Weights of a small mixture-of-experts language model, trained from scratch on English Wikipedia: a shared expert of 64 neurons.
Below are experts of layer 9 (counted from 0) of a mixture-of-experts language model. Rows are named gate (a neuron's input weights, with its number), up (a neuron's input weights, with its number) and show model dimensions 0-255. Each number is 128 + 24 x the weight over its row's rms, rounded and kept within 0 to 255.
Before each expert's rows: "mostly gets" lists some tokens that are sent to it at least half of the time; "gets" lists some tokens that make up at least twice as much of what it gets as of all text. This comes from a sample of Wikipedia text that the model never trained on. Tokens count by the router's weight.

# expert 0
mostly gets: "\n", "==", " December", " November", " September", " July"
gets: " |", "\n", "|", ";", "==", "==="
gate2 [139 132 145  72 158 110 112 140 124 138 145 117 122 116 126 189 119 154  96 123 138 119 107 100 121 162 168 144 139 132 134  94 119 136 124 133 174 133 162 151 127 156 108 116 112 166 160 117 152 108 161 106 119 126  90 103 111 113 147 111 165 125 129 132 128 144 103 135 135 136 121  80 118 104 157 120 190 139  81  91 101 149 101 151 125 136 131 125 136 103 177 119 100 150 173  82 132 120 146 120 172 130  96 132 107 123  95 106 116 100 140 152 171 111 131 109 130 129 109  79 153 171 153 129 156 115 153 182 172 124 143 129 157 150 125 109 118 109 122 125 122 118 125 122 147 145 110 142 174 124 133  81 127 113 138 147 176 120  93 132 134 150 110 104 124 135 172 138 149 168 145 130 126 117 148 129 140 144 132 125 172 154 111 154 120 114 142 141 116 115 145  89 132 130  80 150 116 149 145  96 155  94 107 118  80 148 100 172 170 158 129 157 153 149 129 150 158 175 120 124 116 161 160 115 141 111  97 124  93 117 141 166 110 135 127 136 122 115 115 105  84 133 154 131 196 163  99 127 129 164 161 165 119 122  85 139]
up2 [113 148 114 150 138 124 123 142 136 149 129 103 110 107 119 157 102 107 110 122 152 147 143 109 117 117 109 128 105 134  62  88 114 119 121 107 165 114 127 116  97 166 150 136 119 161 156 137 160 121 135 121  70 140 129 132 133 104 145 128 135 141 135 133 116  97 150  73 132 115 145 174 143 106 123 109 123 118  54 130 149 140 161 115 134 133 125 155  96  97 152 103 120 154 172  98 141 101 130 136  94 119 149 119 154 163 129  93 115 132 122 107 150 117 156 112  91 128 118 137 123 148  91  85 153 137 139 109  92 147 145 136 153 151 151 164 119 104 134 144  77 121 103 109 139 132 110 156 111 115  89 183 148 168 151 136 133 123  99 151 132 105 104 125 115 142 144 129 144 124 133 112  84 106 101 108 131 103  74 115 105 148 141 141 147 140  96  99 158 134 130 125 117 152 144 102  89 163 170 102 115 106 154  88 136 148 101  90 166 129 134 142 158 120 134 136 124 132 144 148 148 115 184 103 157 112 162 100 112 134 101 117 144 126  81 169 124 133 126 161  66 107 143 100 178 161 168 124 162 191 113 136 141  83 131 124]

# expert 12
mostly gets: " is", " that", " also", " not", " was", " has"
gets: " to", " and", " in", " of", " was", " is"
gate0 [118  97 110 114 139  75 148 161 132 149 118  78 132 144 137  55 159 151  95  42 122 143  97 121 112 134 164 107 105 121  94 135 138 129 137 133 146 136 175  97 178 149  98 138 143 117 137 147 141 129 110 120 114  92 110 120 163 131 158 114 133 192 156 127 125 132 103  99 132 125 114  92 128 127 162 121 163 124  87 118 147 114 126 100 152 141 136 136 123 105 129 116 114 126 133 144 123 104 136 112  88 132  97 153 116 137 128 138 110 131 111 114 111 144 122  98  88 142 105 102 135 175 116 143 226 127 113 116 127 139 100 132  67 143 152 143 171 140 138 130 154 135 126 127 103 154 137 144 115 106 113 131 131 138 198 153 149 104 123 112 114 147 139 138 171 132 137 111 129 123 114 167 127 166 139 103 116 172 113 112 156 172 147 148 138 137 134 122  94 153 106  94 110 119 164 164 119 147 125 103 114 110  67 148 129 162 113 135 120 160 125 145 131 151 114 124 175 131 128 161 125 152 129 118 112 136 126  92 168 133 147 146 109 126 138 131 128  97 133 129 176 143 138 127 177 101 105 158 125 115 116 159 132 135 104  97]
up0 [149 112 148 137 117 129 130 161 142 109 128  95 170 143 171  96 163 115 143 103 138 158  98  92  76  82 129  77 146 126 121 148  94 138 119 148 159 145 128 114 145 140  72 105 134 164 128 101 116 160 113 159 110 153 137  76 117 130 177 164 142 162 115 154  80 139 140 159 122 117  96 139 126 123 121 132  88 156 101  99 149 102 142 103 123 115 150 139 124 159 132 123 128 126  86 107 137  86 119 137  93 141 113 140 138 110 124 105  87 133 157 106 115 159 136  92 112 126 109 137 162 158 158 164 175 119 100 105 126 148 126 130  95 139 106 112 154 153 131 132 134 135 143 148 123 124 158 168 164 115 124 136 148 144 108 184  75 110 150 143 102 122 135 121 133 135 137  99 130 165 125 124 145 152 155  91 169 177 141 109 125 126 127 108 128 157  99 134 116 116  89 125 135 136 129 109 110  65 143 127 163  81 102 109 122 145 152 106 139 147 105  66 118 165 117 159 162 136 171 120 122  87 179 104 157 132 137 107 122 100 123 145 150 127 105 144 142 147 138 118 107 142 135 100 154 127 146 165 147 117 109 118 138 163 108 160]

# expert 10
mostly gets: ".", "s.", ").", " ==", "a.", "es."
gets: ".", "\n", "s.", ").", "es.", "a."
gate2 [143 153 134 170  91 172 103 147 142 104 124 133 131 136 153 100 157  97 156 141 151 142 102 156 149 101 111 129  91 115 125 137 129 116 195 161 133 123 129  90  73 148 127 142  99 143 125 138 119 102  97 116 106 109 112  75  79 107 109 124 133 118 139 145 142 129 145 104  67 124 167 135  89 116 123 114 107 169 131 152 150 106 153 166 109 148 127 116 131  88 120 144  98 157 133 136 106  93 135 120 151 144 107 144 113 138 141 133 148  63 120 132 116 151 161 119 101 150 145 124 117 144 160 119 159 117 118 135 144 161 108 127 123 104 100 174 101 124 123 141 128  93 117 136  69 109 113 136 133 128 127 144 137 126 132 131 148 145 145 148  91 122 118 141 116 132 150 121 163 145 136 112  94 128 146 125 125 164 115  76 120  99 135 107 101 137 149  77 131 135 125 120 112 113 123  96 121 151 126 128 185 164 116 128 148 146 103 155 101 122 120 193 148 137  91 133 171  89  75 126 138  96 112 175 105 124 164 135 161 171 151 111 140 141 123 173 137 114 140 173  98 127 169 133 101 126 157 143 107 117 148 191 101 119 107 132]
up2 [106  90 101 111 109 142 145 158 128 148 134 116 124  99 154 129 130 140 118 143 131 156 139 151 125 112  82 139 106 113 118  52 128 113 105 116 125 146 110 114  99 128  89 103 130 127  97 117  78 135 122 132 127 116 180 114 122 144 163 135 140 127  99 159 142 123 111 144 122 108 134  85 185 165 113  60 112 137 103 116 169 123 153 164 111 151  94 103 117 134 118 138 110 169 147 138  99 115 142 146 108 138 128 142 140 135 124 131 141 145  84  83 129 116 100 122 103 186 139 167 132 142 110  92 153  84 164 137 101 125 130 177 118 147 138 136  96 130 171 136 156 118 138 115 144 135 119 166 135 138 110 122 105  76  79 147 122 127 113 118 141  84 120 147 169 109 138 119  67 127  65  97 134 121 141 122 145 131  86 123 162 123 130 105 140 101 161 145  83 129 123 133 109 114 107 121 169  88 134 105 144 168 138 114 121 125 117 128 156 131  87  84  96 108 131 144 119 133 147 117 125 127  90 126 131 118 104 121 122 128 101 120 112 149  91 119 133 106 173 153 119 114 152 140 139 151 129 115 210 159 110 136  82 138 125 116]

# expert 1
mostly gets: " the", " a", " his", "The", " an", " The"
gets: " the", " a", " The", " and", " an", " of"
gate0 [154  80 136 128 139 152 114 163 149 126 144 141  79 105 156 186 141 129 143 157 125  89 147 130 161 155 153 159 118  93  99 179 130 110 133 113  97 144 123 136 102 108 134 109 124 139 136 108 119 127 148  97 137 120  93 106 126 143 134 111 144 106 136  98 116  81 139 124 117  87 161  89 126 108 127 149 149 128 139 139 122 165 128 122 148  83 160 162 146 118 146 143 157 181 117 125  67 113 123 146  80 117 160 144 106  90 141 131 125 126 126 143 114 103 122  96 133 146 135 116 139 191 121 141 171 145 160 140 147 123 165 144 137 164  92 126 161 108 100 147 159 138 119 164 124 100  82 156 117 130  75 120 128 123 153 179 139 134 133 131 147 146 184 145 112 131 137  80 136 143 140 164  89 148 140 120 125  93  93 133 163 104 115 121 157 169 122 138 135 158 172 117 104 154 139 143 105 157 135 106 144 135 164  91 111 147 112 113 156  90 128 114 116 114 136  97 142 126  72 143  99 120  95 157 101 122 109 135 182 124 142 153 143  96 146 105 135 120  99 136 132 152  95 121 106 144 122 162 127  79 131 115 133 111 144 114]
up0 [104 119 134 143 107 109 131 132 102 107 148 201 117 144 128 149 132 119  96 130 152 104 178 113 120  73 101 130 120 121 127 120 120 139 184 156 134 124 122 117 114 118 153 150 146 168 137 153 114 117 105  90 110  84 126 127 114 106 111 174 126 154 124 170 142 137 103 120 127 152 125 157 144 134 103 118 168 124 110 180 139 114 118 125  95  69 126 153 128 127 159  99 153 138 121 112  92 125 132 143 110 155 149 107 130 145 118 160 136 134 156  97  97 102 136 105 113 133 166 148 121 128 135 147 114 166 118 144 164 101 160 122  98 138 104 128 165 164 108 188 141 127 141  82 166 150 136  89 125  96 102 155 131 150 139 159 101 105 118 136 121  90 183 117 136 134 139 104 122 148 123 157 140 104 109 132 166 141 114 137 145 110 129 103 151 130 115 108 156 115 154 145  94 114 106 142 124 108 151 113 186 137 118 110 163 151 140 171 150 146 128 176  97 119 156 125 126 120 138 104 156 119 110 143 133  70 117  96 111 107 174 137 128  87 115 140 136 156 136  75 140 172 154 125  60 148 124 162 144 116 142 104 150 141 170 147]

# expert 11
mostly gets: " in", " to", " on", " is", " of", " from"
gets: " of", " in", " to", " and", " with", " by"
gate0 [155 103 136 135 144 119 208 144 163 110 116 137 149 102 112 143 100 108 123 107 181 123  94 118 127 156 135 123 130  82 158 139 110 150  89  75 134 136 138 137 120  77 160 102 118 150 142 152 102 213 139 127 151 156  89 124 153 128 137 117 158 121 167 167 128 131 146 128 134 107 120 112 154 124 145 138 118 123 130 134 148 131  94  92 187 119 176 169 139 143 163 125 152 110 123 101 110 121 107  98 160 123 127 154  97 116 146 135 135 131 120 112 123 163 109 118 129  73 110 141 115 137 118 127 168 155 158 120 188 124 131 116 164  99 137 131  94 123  65 167 151 126 109 130 116 116 114 135 133 106 129 124 146 124 114 134 102 176  96 137 171  97 138  98 132  91 152 137 136 122 120 125  72 125 152 126 108 139 127 141 117 185 152  99 146  98 100 129 141 149 139 172 128 142  83 105 128 122 116 148 149 110 125 125 139  96 126  81 115 124 127  76 113 140 118 127 125 154 117 113 102  74 153 122 133 181 103 111 125 118 146 110 122 154  67  89 127 142 138 152 133 105 133 112 126 122 134 136 120 157 133 124 136 141 127 133]
up0 [134  84 107 154 113 134 128 109 139 124  81  99 117 135 150  77 142 104 193 149 123 138 170 111 131 147 129  96 112 132 130 139 101 125 140 162 100 118 115 121 108 140 130 139 144  82 105 123 109  99 127 126 101 102 139 131  75 126 127 123  94 132  94  77  94 125 103 162 149 162 141 189 138 149 139 118 119 153 134 120  99 151 161 199 127 181 135  91 117 139 139 142  68 131 120 131 130  84 110 138 113  93  85 125 106 137 134 127 130 141 114 106 103 146 150 135 150 145 122 149 122 145 173 104 169 133 124 106 110 112 127 117 123 134 120  84 198 119 109 126  94 163 149 129 126  75 150 128 116 137  84  95 125 134 168 153 108 142 126 130 125 172 103 173 133 156 100 147 111 162 107 164 138 105 112 129 138 116 133 125 107  84 118 112 145 119 143 134 135 117 125 110 130 144 168 117 132 126 122 129 153 128 152 167 127 133 112 161 157 139 138 125 116 161 134 156 161  75 105 135 131 130 142 137  98  95 130 165 131 128 124 108 109  95 114 157 190 140 134 121 138 117 106 174 177 166  99 138 102 102 108 141 112 139 138 147]

# expert 3
mostly gets: "\n", " ==", "\n ", "==", ").", " ==="
gets: "\n", " |", ".", "==", "===", "\""
gate2 [130 126 130 127 151 162 114 156 152 136 164 101 132 125 174 178 133 120 135 130 173 140 114 134 105 105 145 101 119 144 118 136 134 102 136 160 149 103 158 139 121  88 142  86 115 126 126  89 147 128 174 138 175 129 120 130 154 102 132 158 115 109 175 100 133 120 175 141 126 131 120 114 127 154 105 148 111 116 105 126 177 126 119 131 122 146 126 127 153 131 136  89 199 108 146  72  99 168 149 102 110 116  79 134 119 138 128 140 126 156 113 166 138  99  85 148 110 113 141 141 133 106 127 105 202 140 108 151 122 109 171 143 111 142 129 143 124 125 120 136 157 103 101 130  92 109  85  94 148 140 141 134 130 121 186 126 140  80 114 184 139 144 128 128 131 138 129 125 100 131 133 165 190 142 139 136  96  98 109 110 136 111 138  80 139 110 116 132 140 115 142 142  94 137 169 123 150 133 153 139 125 160  87 137 164 105  82 126 126 147 125 152 157 139 133 144 116  76 134  83  96 122 140 117 160 127 143 103 144  99 101 105 141 139 123 120 127 129 108 151  89 112 102 151 119 161  94 122 139 146  95 191 137 133 141  79]
up2 [160 124 117 130 137  61 156  88 162 127 114 120 118 151 152 173 118 153  95 140 115  99  96 127  75 100 157 110  97 163  84 132 101 124 116 143 167 107 124 123 168 133 149  98  99 153 118 103 111 122 123 139 167 109 147  99 144 144 148 168 120  83 131 112 118 120 188 118 115 126 138 102  80 124 105 112 126 127 123  90 118 111 160 116 131 117 165 129 177 103 124 146 133 150 125  82  83 148 127 109 108 123  87 153  84 142 125 143 110 139 162 113 112  82 104 117 114 127 140 118 140 104 114  91 156 116 142 127 146 103 109 137 132  84 150 153 122 128 156 160 131 127  81 113 126 141 157 124 105 120 125 151 128 131 107 141 129 135 114 117 141 171 136 137 141 130 115 177 134 159  99 158 111 124 103 150 117 119  60 115 127  90 106 118 128 146 129 116 123 105 160 141 179 139 185 143 124 163 159  77 128 134 118 148 128 120 132 139 145 135 137 141 148 140 165 137 107 114 136 155 114 101 141 119 109 101  99  92 127 132  56 118 131 127 153 106 115 133 113 197 110 108 144 112 163 115 129 137 123 175  97 173 144 141 135 133]

# expert 8
mostly gets: " Al", " O", " J", " N", " U.S.", " US"
gets: " the", "-", " P", " M", " N", " H"
gate2 [101  98 168 133 141  67 129 165 146 161 175 140 122 100 113 147 128 168 123 125  66 137 146 114 148 123 118 133 134 124 163 112 121 145 130 121 126 117 184 147 146 122 116 122 157 100 103 167 124 165 131 118 133 142  97 152 159 107 149 150 127 149 147 156 105 150 112 129 150 105 101 139 125 141 145 151 130 141 112 149 187 138 134 118 122 109 181 116 144 164 133 174 138 137 132 120 126 120 141 115 150 129 136 131 161 147 138 157 113 108 138 118 139 144 111 117 199 174 118 128 108 146 155 125 127 129 142 179 135 138 133  84 114 123  58 139 106 159 188 109 124 114 147 145 144  90 130 152 120 107 141  87  99 113 133 154 123 126 114 117 111  97 199 132 174 157 140 121 121 144 131 104 142 125  96 132 116 107 115 150 140 150 128 180 111 136 154 156 109 124 153 100  97 129 174  98 137 127 134 172 126 104 106 108  79 140 112 102 145 140 123 127 127 159 119 133 164 134  88 113 141 138 123 144 119 110 123 101 128 132 132 137 128 166 123  85 126  87 121 115 188 131 137  84 125 146 176 112  89  96 121 115 157 174 108 118]
up2 [120 139 110 136 124 147 142 113 110 121 122 104 142 160 119  93 102 145 163 170 119 106 163 103 119 137 163 132 109 136 157 144 127 141 157 138 143 161 158 144 121 130  90 114 166 117  99  81 104  97 135 160 114 124 125 125 148 138 141 138 138 175 140 157 120 101 114 109 117 146 105  84 146 110 114 139 187 112 120 133 105  95 115 118 159 127 134  97 172 148 105 186 130 128 162 106 106 122  84 123 153 122 106 114 105 104 118 156 128 148 113 189 144 119 139  82 136 145 132 112 161 104 143 144 140 114 131 128 166 159 126 154 140 128 107 131 145  89 110  93 142 135  83 124 130 152 147 137 122 126 145 132 154 129 117 155 118 104 116 135 135 121 121 158 164 147 145 184 151 175 109 156  77 120  57 101 123 137 116 138 138 117 100 140 116 138  80  74 124 131 117 136 123 147 162 159 115 109 126 124 106 161 115 117 143 129 151 110 128 129 147 100 144 141 126 119 164 121 134 105 151  89  58 160 171 143 124 101  77 147 118  90 109 155 155 123 127 109 132 123 160 100 110 133 119 133 145 182 138 111  55 110 145 103 157 104]